Weights of a small mixture-of-experts language model, trained from scratch on English Wikipedia: 12 layers, 39.8M parameters.
Below are experts of layer 2 (counted from 0) of a mixture-of-experts language model. Rows are named router (the router's row for the expert), gate (a neuron's input weights, with its number), up (a neuron's input weights, with its number) and show model dimensions 0-255. Each number is 128 + 32 x the weight over its row's rms, rounded and kept within 0 to 255.
Before each expert's rows: "gets" lists some tokens that make up at least twice as much of what it gets as of all text. This comes from a sample of Wikipedia text that the model never trained on. Tokens count by the router's weight.

# expert 112
gets: " the", " a", " The", "The", " that", " an"
router [138  80 143 106 154 166  91 130 158 165 155  93 136 165 114 166 128 155  96 125 105 155 106 179 124 148  60 139 162 157  95 107 166 116 109 155  97 159 148 156 153 156  84 183 120 147 136 127 140 123 189 122  94  93 159 101  60 160  94 165 155 164 146 165 180  97 126  78 163  66  89 173 108 149 154 170 100  98  95 106 149  71 152 154 180  79 145  90 104 138 142 152 162 116 136 143 117  97 124 174  98  91 163 107 113 102 133 123 171 141 168 145 144 148  82 173 138 128 109  91 110 167 163 124 111 104 119 130 101  79 144 107  97 111 161 100  98 140 117 191 189 126 160 165 101 141  72 125 172  96 164 140 154  89  93 124  96  93 153 117  94 152 197 102 153  85 162 162 113  82 148 129 160 151 181  87 102 123 107 168 144  79 179 103 197  74 183 106 126  95  87 174 139 115 131 115 167 109  90 114 144 146 131  79 102 129 107 176 126 147  85  97 149 161 131 115  79  93 104  81 165 123 134 162 143 120 162 122 147  89  99  97  43 102 108 116 126 106 157  79  72  92 154  90 175  86 155 103 152  73 174 135 144 137 182 158]
gate1 [ 74 130 148 150 129 114 109 180 144 129 176  69  76 142 101 188 127 156 123 108 184 124  85 144  48 125  87 182 133 122 171 138 133 128 173 130  51 117  99 189  60 147 152 106 113 126 131  64  91 107 153 110 122 138 113 157  84 157 140 102 134 110 128 183 107  96 130 168 145 121 171 142 101 140  60 138 117 132 179 135  76 125 170 111 132  88  96 158 136 172 123 118  97 187 142 156 175 140 129  54  74 101 135 223 161 101 119 144 133 123 112 121 135 153 126 141 108  90  68  87 117 154 142 134 144 127  65  94 189  92 177 135 130 164 118  96  98 136  93 162 112 181 109 136  74 133 158  94  95 103 111 134  83  62 124 123 119 116 130 119 151 107 148 102  80 148 165 158 110 147 135 145  82  98  98 102 110 112 138 131 113  78 117 140 154 149 125 125 122 147 195 179 162 107 128 161 115 184 148  99  69 157 156 120 101 136 108 123 121 107 139 100 118 101  97  82  99 174 159  96 166  89 137 135 135  88  71 156  81 129  96 189 154  78 129 132 114 166 118  97 120  76 161 163  56  81  80 164 135 148 126  92 146 120  92 163]
up1 [174 121 138  82 112 157  44  83 152 207 138 130 138 111 154 129 123 175 131 179 170 125 133 135 121 133 172 100 144 140 167 154 115 155  83 140 122  67 129 132 148 108 203 136 174  81 102 214 137  96 131 122 108  74 119 128 101 150 167 137  88 123 138  99 106 128 111 107 134 190  74  99 128 128 160 130 167 111 144 123  87 167 195 118 127 173 159  74 191 131 108 154 134 146 130 183 142 141 152 171 128 188  90 114  99  97 157 109 196 120  74 134 127  93 127 109 122 121 128 117 106 166 143 165  91 151 124 135 112 220 123 188 160  50 134 154 151 135 185 151 159  94  79 106 103 131 101 172 140 117 169 116  89 147 157 125 157  86  94 114 147 101 160  78 102 114 135 175 192  97 110 164 148 140 122 144 108 118 168  89 139 111 108 175 133 109 141 153 111 117 145 123 117 142 139 104 141 118  85  86 140 102 181 133 198  96  92 142  99 175 115 133 103 120 157 131 121 158 125 121 107  68 140 105 148  90 145 129  75 139 168 161 146 138 140  91 117 141  82  87 187  91 109  89 167 160 189 109  98 112 126 104 144 150 191  51]
gate2 [155 105 146 130 138 111 104 145 162 128 138 116 109 129 106 104 112  86 156 134 160 103 122  97 169 192 155  93  91  71  96  94 120 128  63 130 121 171  52 109 143 110  98 146 109 132 101 104 142 131 175 134 141 203 110 121 185 127 164 158 112 173 158 134 133 134 107  95 136 145 176 146 138 145 102 128 152 149 139 131 138  75  98 111 101 116 126 153 112 133 105 165 143  91 157  53  67  79  88 119  95  49  16 128 143 154 132 141 119 153 172 158  40 157  71 127 118 107 101  97 134 106 163 146 139 122 112 123  81  84 138 120 103 132 164 139  91 113 144 124 142  50 148 114 114 121  84 164 106 148  97 127 116 184 129 181 117 129 163 101 147  69 152 173 125 153 104 127 140 111  82  81 148  78 115 139 149  77  98 121 126 173  81 106 133  93 172 101  25 173 126 111 109  96 116 132 158 155  66 160 214 153 150 118  92 110  99 129 134 110 107 121 103 128  92 140 159 137 114 120 112 146 130 104 120 104 129 134 167  59 118 153 132 174  80 184 164 104 112 148 160  61 131 127  92  77 186 123 123 164 155 122  77  86 151 120]
up2 [135 162 154  97 138 142 143 122  99 104 130  92 102 147 228  83 153 159 151 140 142 160 170 124 111 133 122 134 119  73 121 178 140 113 117 195  41 114 121 116 100 125 140 137 177 129 112 108 126 136 168 102 179 155 142 159 149 160 130 111 167 135  92 147 148 122 138 128  99 102 134 107 112 177 142  81 136 137 130 143 130  82 114 132 129 123 135 148 138 158 154 166 166 129 160 136 127 138 172 120 132 101  75 197 102 113 149  99  91  96 154 158 116  92 108 143 100 147 135  93 201 142 100 156  84  71 153 140 148 104 185 123  93 208 148  65  81 175 113 110  94  93 149  70  95 155  74 149 141 125 177 151  77 166  73 157 100  96 128 142  62 141 160 117 120 117 143 139  85 120 137 166 124  89 100 114 159 183 114 155 143 122  87 176 133  84 103 124  75 191 107 152 127 164  89 159 155 115 114  93 154  50 151 162 133 120  91 160 124 103  93 116 141 113 111 116 165 142 108 112 113 239 160 139  68  94 161 162 192  67 142 134 123 164 132 192 131 143 163  95 131  64 124 123 136 105 115  87 117  64 127 165 142  96  78 101]
gate3 [136 108 165 110 129 102  79 147 128  77 110  83 133 129 168 127 153 110 149 149 129 161 112  96 144  87  94 151 107 112 173 156 115 109  83 122 161 110 138 129 176 126  82  81 201  97 111 160 164 132 158  86 141 130 122 176 103  82 118 194 147 169  84  79 165 144 198 165 117  94 130  86 136 125 143 129  86  85 184 143  93 119 114 123 149  85 133 142 138 121 145 165 171 161 107 196 117 182 147  94 144  55 142 178 128  99 135 107 113 168  94 124 161 164 144 137 109  59 142 134 156  66 117 100 153 165 162 198 121 111 108 108  96 117 164 157  55 141 150 174 141 119 105 117 165 129 177 133 117 149 128 140 176 129 124 112 102 141 114 120 100 113 124  70 139 136 123 179 139 202 147 147  88 129 125 187 100  43 115  95 161 134 126 154 148 143 121 110 137 174 125 130 175 121 152  78  77 137 133 115 154 142 136 152 101  75 122 133  43 168 152 168 111 154 124 158  68 138 111  98 131 182  47 137 164 125 161  99 101  93 164 173 135  91 126  91 181  98 136  95 141 176 101 124 147 127 184 159 127 100  71  67 115 156 173 126]
up3 [ 91  79 152 138 141 142  93 130 136  39 123 131 180 125 139  90  91  68 130  96  79 173 156 185 143  35  98 130 138 117 130 160 154 119 171  82 124 167 138 157 122 170 160  95 126 105 130 139 110  95 144 126 163  75  93 111  39 139 109  78 135  94 117 124 160 129 121 163 107  37 142 132 140 122 101 138 131 166 143 130 117 102 166  62 143 200 150 130 138 137 182 154 156 112 125 153 196 140 115 136 128 102 209 121 126  80 115 175 125 141 104 101 110 104 135  86 133 163 102 139 138 153  94 120 117 164 132 123 133 104 132 137 124  92 106  93 162 150 142 113 143 144 137 153 103 149 171 113 132 117 129 125  79  95  53 137 131  73  97 148  50  89 142  82  68 155 106 213 101 109 101 120  95 145 139 119 114 117 134 112 142 160 125  97 141 159 133 142 138 136 149 152 118 108 130  85 116 168 102  99 135 147 106 229 171 163 155 114 141 177 158 113 125 119 167  79 133 137 105 110 109  98 146 165 159  64 128 142 169 127 136 211 132 120  77  50  59 121 140 103 100 126 154  99  86 110 165 153 155 175  88 108 143 135 115 166]
gate4 [112 139 141 130 136 114 100 145 122  67  72 167 138 125 116 171 135 128 131 140  98 174 102 128 107  70  97  97 127 192 151 174 111  66 131 129 208 140 158 114  99 125  87  79 173 151 123 109  83 133 145 109  87 148 143 139 180 121  61 127 155 113 144  98 156 153 133 181 122 143 136 137 152 124 123 160 108 127 207 134 112  67  98  81 161 113 129 138 104 151 102 125 133 117 148 125 131 118 110  95 119 119 138 130 111 119 165 118  89 158  99  97 159 136 115  73 148 140  83 124 205  97  63  91 137  96 135  81  76 159 117 133 104 131 150 192  97 115 102 103  82  82 141 125 114 127 102 159 156 121 164 120  77 137 121 138 170  98 158 140 157 132 140 126  77  75  77 158 119 161 142  33 108 106 118  96 128 149 188 152 199  87  93 153 136  95 105 161  99 106 152  63 177 107 129 126 135 156 126 124  92 149  82 120 122  93 126 108 107 126 139 111 182 132  89 114 175 153 165 159 116 174  99 181 151 105 101 101 184 104  97 113 143 108 123 176  99 103 122 162  97 104 141   0 139 155 137 141 225 128 119 139 157 187 150 163]
up4 [ 99 147  59 118  82 136 131 101 169  72 136 129 106 139 128 146 128 151 135 165 111 151 135 111  58 176 101 139 125 100 168 120 153 182 188 121 132 150 127  91 107  98  68 123 129 148 133 172  94 112 121 115 190 121 121 106  84  79 124 159 191 127 104 135 107 116  86 178 137 132 178 122  79 148 203 117 164  95 101 112 108 117  68 114 120  93  86 116  94  96 132 176 104  70 152 197 134 107 180  47 114 182 164 107 145 141 131 121 158 133 145 109 141 163 139 109 145  99 138 122 132 119 143 137 110 109 121 140 164  93 126  85 158 183 128  89 174 131 105 115 131 134 141 167 101 104 168 139  85  99 138  72 174 130  84 141 128 124 106 192 175 108 162 132 112 153 135  95 116 114  92 127  33 179 101 139 111  96 177 162  93 129 137 193 160 152  88 125 190 107 110 146  66 109 114 110  96 116 148 118  96 145 116 159 111 141 147 165  96 119 145 138  91 167 156 171 131 103 159  66 161 159 216  92 126 197 165 157  86 131  79 121 153 160 190 164  35  98  99 127 117 138 109 105 125 129 114 148 129 124 114 102 109 126  81  91]

# expert 42
gets: " the", " a", " The", " an", "The", " that"
router [138  93 166 108 147 162  90 105 145 170 162  99  97 168 133 163 154 174 101 141 108 136 105 167 153 168  96 152 106 131 100  98 198 123 130 153  77 158 162 155 159 161  99 183 135 164 137 147 146 154 165 127  86 131 156  96  89 163  94 187 126 165 154 153 164  97 156  94 148  85  94 159 127 148 158 155 110  86 104 106 130  69 140 156 170  72 150  76  83 111 171 146 154 121 156 150 135 108 126 160  86 131 154  99 108 139 108 126 164 147 170 152 115 144  94 139 167 103 155  90 125 160 166 124  99 130 127 131 102 100 137 130 124 106 152  86  92 141 164 178 176 130 151 154 103 140  96  90 171 111 181 119 163  86  99 104  92  92 185 135  82 148 186  95 146  93 161 121 117  80 127 131 164 171 191 101  95 108 145 181 128  89 157 150 188  67 171 121 132  83  86 158 141 109 143 113 177 101  95  93 129 153 190  75 102 146 103 180 124 162  96  70 144 140 122 113  90 101 100  80 175  92 160 185  97 125 161 141 131 107 130 101  45 167 183 104  89  92 103  81  79 100 145 100 152  88 157 102 158  86 182 175 131 111 157 160]
gate4 [118 110 134  73 109 180 145 107 125 144  75  95 132 109  95 154 158 177 145 175 111 126 171 122  89 100 117 143 116 177 167 176 120 160 119 117  64 136 143 134  82 152 120 134 166 143 124  96  94  75 143  80 113 122 117 124 139 104 125 153  80 102 121  88 136  86 103 113 116 170 144 145 131 132 150 141 156  83 156 113 120 123 140 121 111 106 138 190  52 162 101 142 102  55  67  74 119 103 160  90 149 144 121 115  95  60  89 198 140  86 155  70 104 130 112  89 117 145 125 148  87 132  75  98  78  69 169 136  40 161 117 206 166 184 107 193 107  71  75 121 147 120 145 138 174 160  92 173 140 144 127 118 140 194 117 136 170 134 147  64 187 168  77  72 120 148 154 128 121  98 144  74 147 111 115 149 139 137 137 148 178 109 147 168  89 100 142 166  87 125  63 120 171 168 117  91 102 102 161 167 129  69 148 144 103 143 111 150 141 184 130  80 105 136 138  90 147 145  87 171 152 165 138  75  99 133 114 158 113 118  95 130 120 151 120 126 152 115  99 131 164 119 166 113 165 142 162 135 130 148 184  71 144 150 155 142]
up4 [120 104 141 122 126 161 168  92 127 187 144 142 166  53  95 144 191 128 182 155 126 155 150 124 125 186 120 117 118 137 129 104 128 109 113 129 134 122 120 145 108  48 119 146 103 165 156 200 136 128 171 109 162 185 130 141 179 129  96 105 129  97  71 101 198 175 152 165 153 154 136  87 157 165 107  48 144  83 131  91 207 220 134  89 154 106 123 146 159  91 160 141 167 149 105 155 136  86 162 128 153 138 130 123 111 161  92 144 137 118 122 175 138 129 130 126 128 107 108  98 157 125 143 130 112 134 106 116 149 104  66 155  89 138 124 151  88 119 172 183 130 135 110 117 124 139 192  74 116 103 100 116 135 110 119 102 119 163  80  43  65 184 121 129  85 109 140 133  90 136 128 153 169 147 123 154 123 105 152 127 164  88 158 167 188 137 157 118 144 128 179 145 150 162  99 199 109 119 142 139 102 145 140 179 165 170  94 151 152 159 203 155 133 151 171 162 121 220  82 146 145  98 162 165 127 168 175  92  89 125 146 179 147 109 148 114  90 112 139 118 143 173 146 165 135  72 140  96  65 105  95 122 141 120  77 161]
gate5 [162 110 150 112 152  86 138 112 146  65 131 118 149 162  60 110 122  88 117  69 200 129  95  83 139 138  93 114 160  77 134  66 115 165 137 180  84  83 100  85 119 147 102 129  97 143 120 136 122 129 138  83 128  84 103 194 168 160 156 104 183 115  99 114 171 153 154 121 156  83 142  85  79 109 153 154 159  91 163 210 118 105  90 124 151 143 140 138 138  71  91 113 160  68 106 140  78 172 104 148 111 103  96 112 176 110 184 105 101  85 160 151 134  39  59  89 169 118 137 161 133  90 114 120 165 173  83 133 135 107 165 149 134 121  84 135  40 146 101 107 127 129 152 142 185 158 126 128 157 160 147 123  95 170 171 164 154 153 103 176 118 104 100 131  79 125  94  86 136 113 159 138  66 106 143  88 151 134 128 102  98 102 121 141 183 131 158 158 161 141 138  79 131  80 128 166 110 126  92  92 120 182 117 132 168 101 134 103 163  94 107 158 112 118 103  98  98 106 163  83  83 117 114 112  84 160 104 105 116 109 177 199 127 121 153 155 142 150 177 139 127 125  58 131 109 100 133 108 127 146 162 101 186 150 137 182]
up5 [ 67 160 128  95 153 169 174  93 121 137 141 166 126  92  95 123 143 103 160 130 165 104 106 170  76 125 152  85 143  85 102  78 154 147 135 124 103 105  74  95  82 166  59 115 106 169 107  85 183 167 123  76 144 138 117 117 159 135 142 126 153  95  75 153 212 137 145 139  85 100 108 131 163 130 121 135 127 134 150 101  76 129 157 150 145 171  95 153  79 113 128 119 176 118 123 131 153 100 134 117 150 175  81 160 147 100  96 172 108 130 126  86 171 153 152  21 106 191 151 134 118  66 173 105 142 147 141 119  93 113 111 158 170 166 103 104 105 116 137 140 144 114 163 118 155 110 127  79 134 113 124  93  54 219 133 169 172 132  87 154 144 113 102 111 137  90 175 134  77 154 139 153 178 124 120 161 171 164 122 117 106 179 110 176 191 106 118 130 124 109  94 142 184 107  98 213 101 139 112 103  90 104 138 171 113 114 135 106 141  92  99 112 142 116 140 158  64  80 137 161  82 159 149 117 104 141 134 138 172 169 143 175  63 155 108  70  82 124 108 138 151 172  97 124 106 131 134 162  82 122 152  84  86 172  85 129]
gate6 [136 143 163 113 142 126 114 127  94 121 130 130  61 166 137  86 100 195  96 136 135 120 114 216 125 140 107  79 136 130 148  93 138 121 102 114 182 131 142  45 144 134 117 144 127 108 136 131 109 162 153 169 119  74 121 163 131 108 143 139 150 120  99 131 157 142 151 126 138 187 106 147 180 146 114 183 148 136 161 127 126 129  94 164  91  76 108 155  78 121 128 208 136 118  49 191 168  55 153 129 130 123 155  77 140 185  89  58 118  98 100 150 181 147 170 131  98 163  94  81 104  80 117 161 119 125 105 151  95 178 120 197 172  94 139 144 107 125  67 194 130 161 186 138 142 114 120 167 142 153 153 152 179  69 101 124 138 153  36 138 105 159  75  56  71 118 129 163  97  74 128 108 122 131 129 125 127 133 101 102 137 116 103 113 195 160 120 154 130 132 132 152 102  85 156 150 180 139  74 134 164 150 106 121 112 131  91 126 142 111 153  83 134 145 154 101 109 132 167 137 161  93  57  91  81 151 107 121 106 176 133 123 153 134 112 124  37 112  98 172 154 107  99 122 121 133 117 124 166  77 159 113 126 135 152  86]
up6 [109  97 106 165 130 140 143 150  92  92 126 152 158 178 136 170 133 113 169 100 136  80 125  70 124 120 150 197  72  90 143 107  92  92 137 134  82 128  87 133  85 150 164 135 161 131 114 160 113 151 109  89  96 196 140 113 162 174 108  97 169 114 150 119  91 132  94 157 122 110 146 125  57  96 163  81 113  99  86 149 173 146 157 114 149 148 188 108 198 119 112  90 136 150 203  86 143 126 126 149 144 106 108 152 116 116 140 167 124 128 166 123 139 113 112 115 136  89 169 151 110 149 128 160 138 145 116 144 139 125 186  55  68 159 112 108 119 151 154  96 126  98 137 127  85 146 125 117 120 121 134 158 158 207 139 138 126 111 187 125 104 130 179 201 163 151 153 151 143 130 117 182 132 131 135 135 117 123 141 128 128 179 115 159  89  96 127 134 172 172 167  59  97  87 140 127  76 162 200  86 133  73 148 132 172 144  95 144  86 119 142 181  65 114 109 142 137 112 114 140 112 139 159 181 162 104 165  46 160  63  99 154 131 161 127 171 211 106 150  39 106 128 169  84 124 169 127  81 101 156 100 147 155  77  82 142]
gate7 [112 133 115  80 126 135  65 110 117 109 143 174 176 131 127 145 128 129  90 132 182 189 124 107 139 155  74 137 173 155 123 102  92 120 200  59 123 131 124 106  47 103  95  92  89 154 186 147 155 113 154 136 139  77 134 123 112 122 146 126 128 144 139  67 142  86 126 126 115 127 104 109 173 173  78 101 151 146  85 152 127  94  59 162 173 115  93  61 132  96  77 174  61  80 113 100 146 151 144 110 158  66 126 135 118  93 154 134 144 132 122  74 145 100 127 152 174 115 113  86 137 105 161 110 112 155 163 124 144 133 151 161 120 110 119 131 134 105 121 119 138 122 169  76 207 125  88  83 184  69 135 142 113 123 109 137 129 116 125  87 156  93 168 147 133 141 119 139 162 138 100 148 102 104 104 133 115 105  36 107  93 133 183 141 134  96 115  97 138 164  58 201 146 104 108 149 141 153 138 151 163  68 156  84 175 121 195 145 104 111  99 156 134  41 121 155 106 117 138  93 156 153 119 136 185 114 100 100 147 142 108 162  97 139 127 130 173 210 141 124 104 125 154  97 135 187  90  82 117  80 166 169 102 183 128 175]
up7 [125 158 120 133 148  76 180 119 153 168  63 162 104 143  89 138 170 125 129 135  81 152 138 155 138  95 184 140  97 175 151 159 140 117  96 114 122 126 127 158 180 188  92 156  64  87 133 167 132 116  84 108 102 107  85 150 114 139 106 154 145 148 169 156  77 121 183 128 119 125 157  98 150 102 140 153 118  90  89  81 110  93 117  70 114 155 140 120 105 121 172 114 161 136 187 138 180  97 153 127  99 151 142 152 136 124 115 122 131 110 107 200 133 195  76 165 127 158 104 107  54 105  84 193 140 150 102 176 124 166 136 149 101 175 180 134 148  76 133 138 174 181 168 140 113 126 158 163 111 157 182 112 122 189 139 126 102 145  98 101  41 121  52 127 120 145 117 138 121 121 156 167 153 133 131 140 110  73 139 181  64 136  67 100 146 175 150 158 197  50  98 102  78  94 162 110 150 127 131 157 139 177 136 138  67 114 150 129 164 100 181 106 128 161  79  98 108 123 105 132 151  75 186  59 169 194 124 121 129 135 115 117 132 156 127 123 135 140 126 107 173  66 108 147 154 157 146 168 132 135 100 113 137 107 124 127]

# expert 27
gets: "\n", "\n ", "″", " State", "N", " state"
router [155  87 162  99 196 164  94  96 131 173 151 112 111 169 197 211 173 142 122 151  97 122 127 134 157 166  98  68 157 113 112  99 142 171 197 124  96 124 174 162 138 118  87 137 169  94 163 158 164 159 160 153  84 171 136 120 136 169  76 156 103 168 161 150 181 119 162  93 154 138  95 138  73 163 161 164 114  80  98 103 187 105 121 174 178 101 154  90  55 105 174 158 122 207 131 130 147  90  90 143 122 153 118 110  91 126 130 113 154 152 150 145  89 164 143 160 158 152 153 108  90 169 124 118  89 143 157 110  92 136 148 137 197 114 158 102  97  86 161 142 139  98 132 178 132 163  46 112 153 149 156 108 132  93  87 155 127  96 140 144 138 184 123 105 169  92 157  86 181 144 102 166 160 117 137 114  87 102 140 169  94 124 148 151 159 142 174 103 181  99 135 144  71 105 129  89 105 129  88  95 157 138 194 108  87 119 105 148 137 162 106  77 122 171 149 115 103 100 112 149 115 113 157 177 107 122 151  82  95  87 178 102 153 109 181 101  98 133 125  92 118  92 143 104  95 145 104 114 162  96 186 171 141 109 121 159]
gate6 [ 99 141 154 110  97 130 165  90 146 138 119 151 150 183 129 151 113 178 131  61 115 181 182 140 146 141  85  70 165 140 150 149 170 128 151 133 105  87 110 124  63 118 109 128 109 106 114  91 112 152 175 129 121 150 120 184  86 111  81 131  68 177 109 111 120 119  97 120 167 161 152 128 114 201 111 135  95 167 138 187 136 141 110  74 120  81 111 113 160 138 155 153 116 118 109  86 134 138 102 150 109  88  88 119  98 153 119 156 130  99  98 124 113 147 153 135 127 192 191 154  74  76 104 104 116 127 155 147 122 125 175 148 102 193 115 165 147 115 118 110 144 122  48 166 151 152  42 137  84 160 155 120 112 127 101 147 140 232 119 125 165 137 168 140 161 177  89 126 193 137 182 111 169 116 135 114  83 120  51 161 152 119 175 137 166 126 119  72 150 142  84 109  74 116  45 178 133 126 142 121 131 121 117 102 138 111  97 117  72 190 108  81 102 140  80 152 119 202 163 138 129 190 102 145 113  92 147 121 111 127 100 159  73 153 138 102 114 149 146 122 123 138  81 133 108 112 176  93 184 115 170 171 137 140 159 154]
up6 [150 109 112 153 177 109 109 139 101 133  85  91  90 131 152  87 133 145 136 128 156  86  98 143 119 144 195 142 117 109  93  53 119 151 120 118 153 164 101 110 168  94 177 137 144 130  89 130 118 140 137 126 135 119  98  96 211 164 181 110 197 128 172  94 113 114 132 117 131 161  98 125 119  73 161  74 160 146 155  89 108 116 155 192 152 176 136 142  89 143 134 124 166 140 106 118  89 141 164 140 140 164 141 117 145 124 129 106 159 204 178 162 142 144 130 104 133 109  84  86 180 188 191 163 111 168  81  96 116 102 155 104 141 114 108 113  85 136 145 146 122 148 216  62 143 153 181 112 154 103 139 123 127 123 130 119 118  78 191 141 121 101  91 107  86  88 145 156  68 122 101 157  63 159 113 178 105 129 190 139 118 177 109 122  95 139 141 155  93 121 213 110 156  81 156  55 124 147 127 135 112 158 178 164 116 169 129 120 153  65 152 144 113  63 140 112 180  87  84 117  98  76 108 124 123 139 117 124 132  63 139  85 160 118 154 125 164  96 104  90 105 122 174 119 128 132 180 182 101 162  87  55 156 130 112 125]
gate7 [121 165 162 142 132 122 130 157 115 103 132 113 138 151 156  93  94 158 152 138  90 186 160  88 146 111 161 123 130  83 125  93 133 179  96  94 108 101 130  85 117 190  81 121 111 203 126 144 120 143 109 169  19 173 144 110  92  62 147 190 132 163 125 145 104 142 112 151 123 107 190 159 181 133 108 155  69 143 112 147 136  94  97 158 103 147 119  96 170 107  79 118  67 144  88 143 205  77 108 108 166 128 143 139 106 193 133 154 160 131 113 132 113 106  90 108 157 170 140  90 113 133 155   8  55  86 127 149 140 124 162 147 164 108  98 124  88 123 132  92 132 140 178 157 204 145  94 140 143 108 142 134 142 105 112 133 132 112 117 112  86  81 103 148 110 134 166 174 130 114  95  94 163  95 142 214 111 116 149 122 106 112 149 139 142 126  54 143 131  93  91 166  99 127 124 182 177 134 137  74 101 109  82 150 162 117 103 157 155 125  79 141 162  96 157 156 110 101 150 149 137 109 193 130 134  55 166 115 104  97 133  98 155  74  90 127 147 125 118 159 162 123 134  88 101 109  83 171 111  95 123 147  83 175 121 113]
up7 [ 99 124 110 129 104 137 150 127 119 134 106 186 144 128 107  88  97 161 121 191 126  70 171 128  64 165 129 106 107  98  99 128 108 104  97 144 161 156 118  80 120 131  88 105 123 103 127 163 152 155 176 113  81 111 127 170 172  89  73 136 113 145 116 148 140 111 179 122  83 135 148  94 130 170 146 124 152 144 121 148 139  75 173 134 135 108 160 135 117 167 162 126 175 138 154 146 111 104 168 179 130 162 117 135 135  99 147 112 108  73 134 138 156 123 148 191  87 148  61  85  67  72  55 103 147 135 134 149 160 176 104 160 101 116 200 157 136  89 100  61 126 167 135  82 134 107  72 168  81 107 138 107  78 119  71  79 106 157  88 122 139  96 138 119 151 106 111 115 131 168 134 108 105  69 178 176 133 166 120 128  99  71 103 130 126 163 173 105 171 125 134  51  48 118  95  53 150 168 130 175 138 128 146 117  35  87 177 144 110 139 179 168 168 172  68 139 142 130  73 145 137 147  76 117 163 180 116 129 152 122 105  91 106  79  56 126 103 111 159 112 144 113 125 151 126 147 133 147 136 138  88  81 126 133 117 123]
gate8 [ 94 115 176 153 150 126 127 158 110 227 144  87 176 125  78 156 105 136 188  78 138 149 143 125 109 155 150 110 170 121 109 152  75  32 150  80 169 148 163 114  62 137  97 106 142 151 131 101 150 105 154 135 144 151 130 127 114 146  84  89 153 131 117 144 161 107 130 116 100 130 162 177 110 145  93 185 164  83  79 172  95 156 138 150 143 152  76 151 134 131  91  88 121 146 100 184  91  43 144 143 110 121  79 165 184 142  98 117 198 123 162 140 177 134 137  85 147 151 139  92 126 100 114 154 131  77 133 131 131 103 153 111 115 114 178 154 103 112 114  90 145 117 124 165 151 110 160 204 115 125 187 117 142 104 104 100 159 144 124 146  62 138 138 167  83 120  85 100 143 167 117  90  95  77 169 118 121 123  84 141 126 119 154 118 112 133  76 159 155 187 107 142  76 162 104 102 149 158 242 159 104  88 135 114 144 106  83  93  97 108  66  83 163  89 125 141 130 126 121 194 122 187  87 118 177 116 151 152 100 147 120 142 106  99 144  88 110 172 126 118 120 125 111 116  91 170 110 109 115 113 153 172  86 103  75 149]
up8 [105 155 108  87 102 138 137 167 173 113 189 116 130 135 128 138 107 189 113 130 160  99  84 131 121 108 140 112 169 123 142 127  75 105 113 172 106 133 130 145  87 174 128  87  92 148 149 124 157  84 120 161 150 169 137 126 135 160  60 158 148 111 162 189  96  69 117  69  95 185 147 127 129 164 126 138 103 126 150 122  97 143 158 111 185  79 129 136 116 123  97  82 158 136 172 121 167 152  88 164 157 131 165 120 117 154 144 137 129 176 153 118 148 121 183 161 151  69 128 119  68 173 119 108 127 131 112 187  97  85 123 198 101  91 200 144 118 157 150 140 227 166 139  91 119 129 144  71 182 154 103 115 150  97 126  68 208 112 112 142  72  86 109 100 135 173 101 122 120 143 126 182 108  98 134  81 155 153  66 166 126  97 133 157 137 149 137 111 198  63  90 108 137 182  72 221 141 131 162 131 133 134 117 158  95 139 113 128  90 182 137  93 111  87 141 156 150 143 148  92 153  92 144 147 107 128 128 120 144 108 132 108 132 165 104 174  89 164 139 127 164 117 132 151 156 142 129  34 128 102 148 188 150  91 150 174]
gate9 [159 121 113 143 136 152 139 123  77 150  71 109  50 120 121 169 137  88 168 132 182  77 126  94 170 135 126 141  96 113 102 137 157 106 113 141  51  95 121  80 130 113 181 140 125 127  87 123 130 138 132 121  75 132 106  61 127 104 110 202 148 116 105 113 168 148 149  98 116 122 151  73  90 142 110 119  90  76 160 173 113 114  89 116 102 117 113  49 128 116 102  88 110  51  98 108 146 132 132  64 130  92 153 214 109 126 147 102 102 155 151 147 111  42 113 190 128 180 173 121 163 173 114 116 167 103 163 205 163 174 127 113 136 103  78  76 129 107 141 108  85  89 139  83 157 113 137 137 162 102 126 140 140 117 104 145 111 129 169 115 132 148 171  20 155  73 136 155 152 169 104 149 104  93 163  52 155 169  97 155 145 129 113 152 140 141 110 114 116 101 100 131  97 118 138 175 136 129 175  99  91 138 155 171 166 140 126 126  73  82 177 126 106 144 147 138  99 101 117 167 130 115 193 117  87  94  88 170 136 138 118 146 147 201 137 113 179 140 123 171 124 149 133 101 131 151 111 120 113 116 180 167 128 147 162  76]
up9 [140 174 151 163 166 113 155 173  68  92 151 165 117 178 184  62 124 218   0 145 123 215  88 136 133  99 148 144 129  94 116 173  73 146 117 132 106 157 106 209 139 137  98 130 124 101 154  95 166 135 114  81 113 140 108 129 116 109 122  93 123 130 122 152  88 114 139  43 149 116 168 147  97 144 151  93 135 126 157 122 143  69 141 181 144  73 148 161 124 129 116 113 120  65  90 132 154 100  58 144 105 142 200  94  97 109 111 107 138 139 133 132  87 180 113 134  79 142 147 153 141  69 173  94  99  99  71 167 139  64 134 126 115 149 135 119 143 126 124 168 139 157 115 131  81 175 198 115 143 174 117 130 143 159  95 137 103  67 131 123 138 130  71 149 124 118 153 102 104  90 157  54 137  95 125 143 126 119 136 129  50 144 174 140 150 100  98  97 145  99  89 183 144 136  85 149 162 133 110 148 141  94  93 153  97 120 161 103 159 174 129 151 125 158 131 146 145 104 153 125 134 160 114 121 101 101 139  91  96 177 181  83 136 137 110 115  96 181 122 121 136 131 177 152 117 148 112  62 114 131 130 138 105 144  93 121]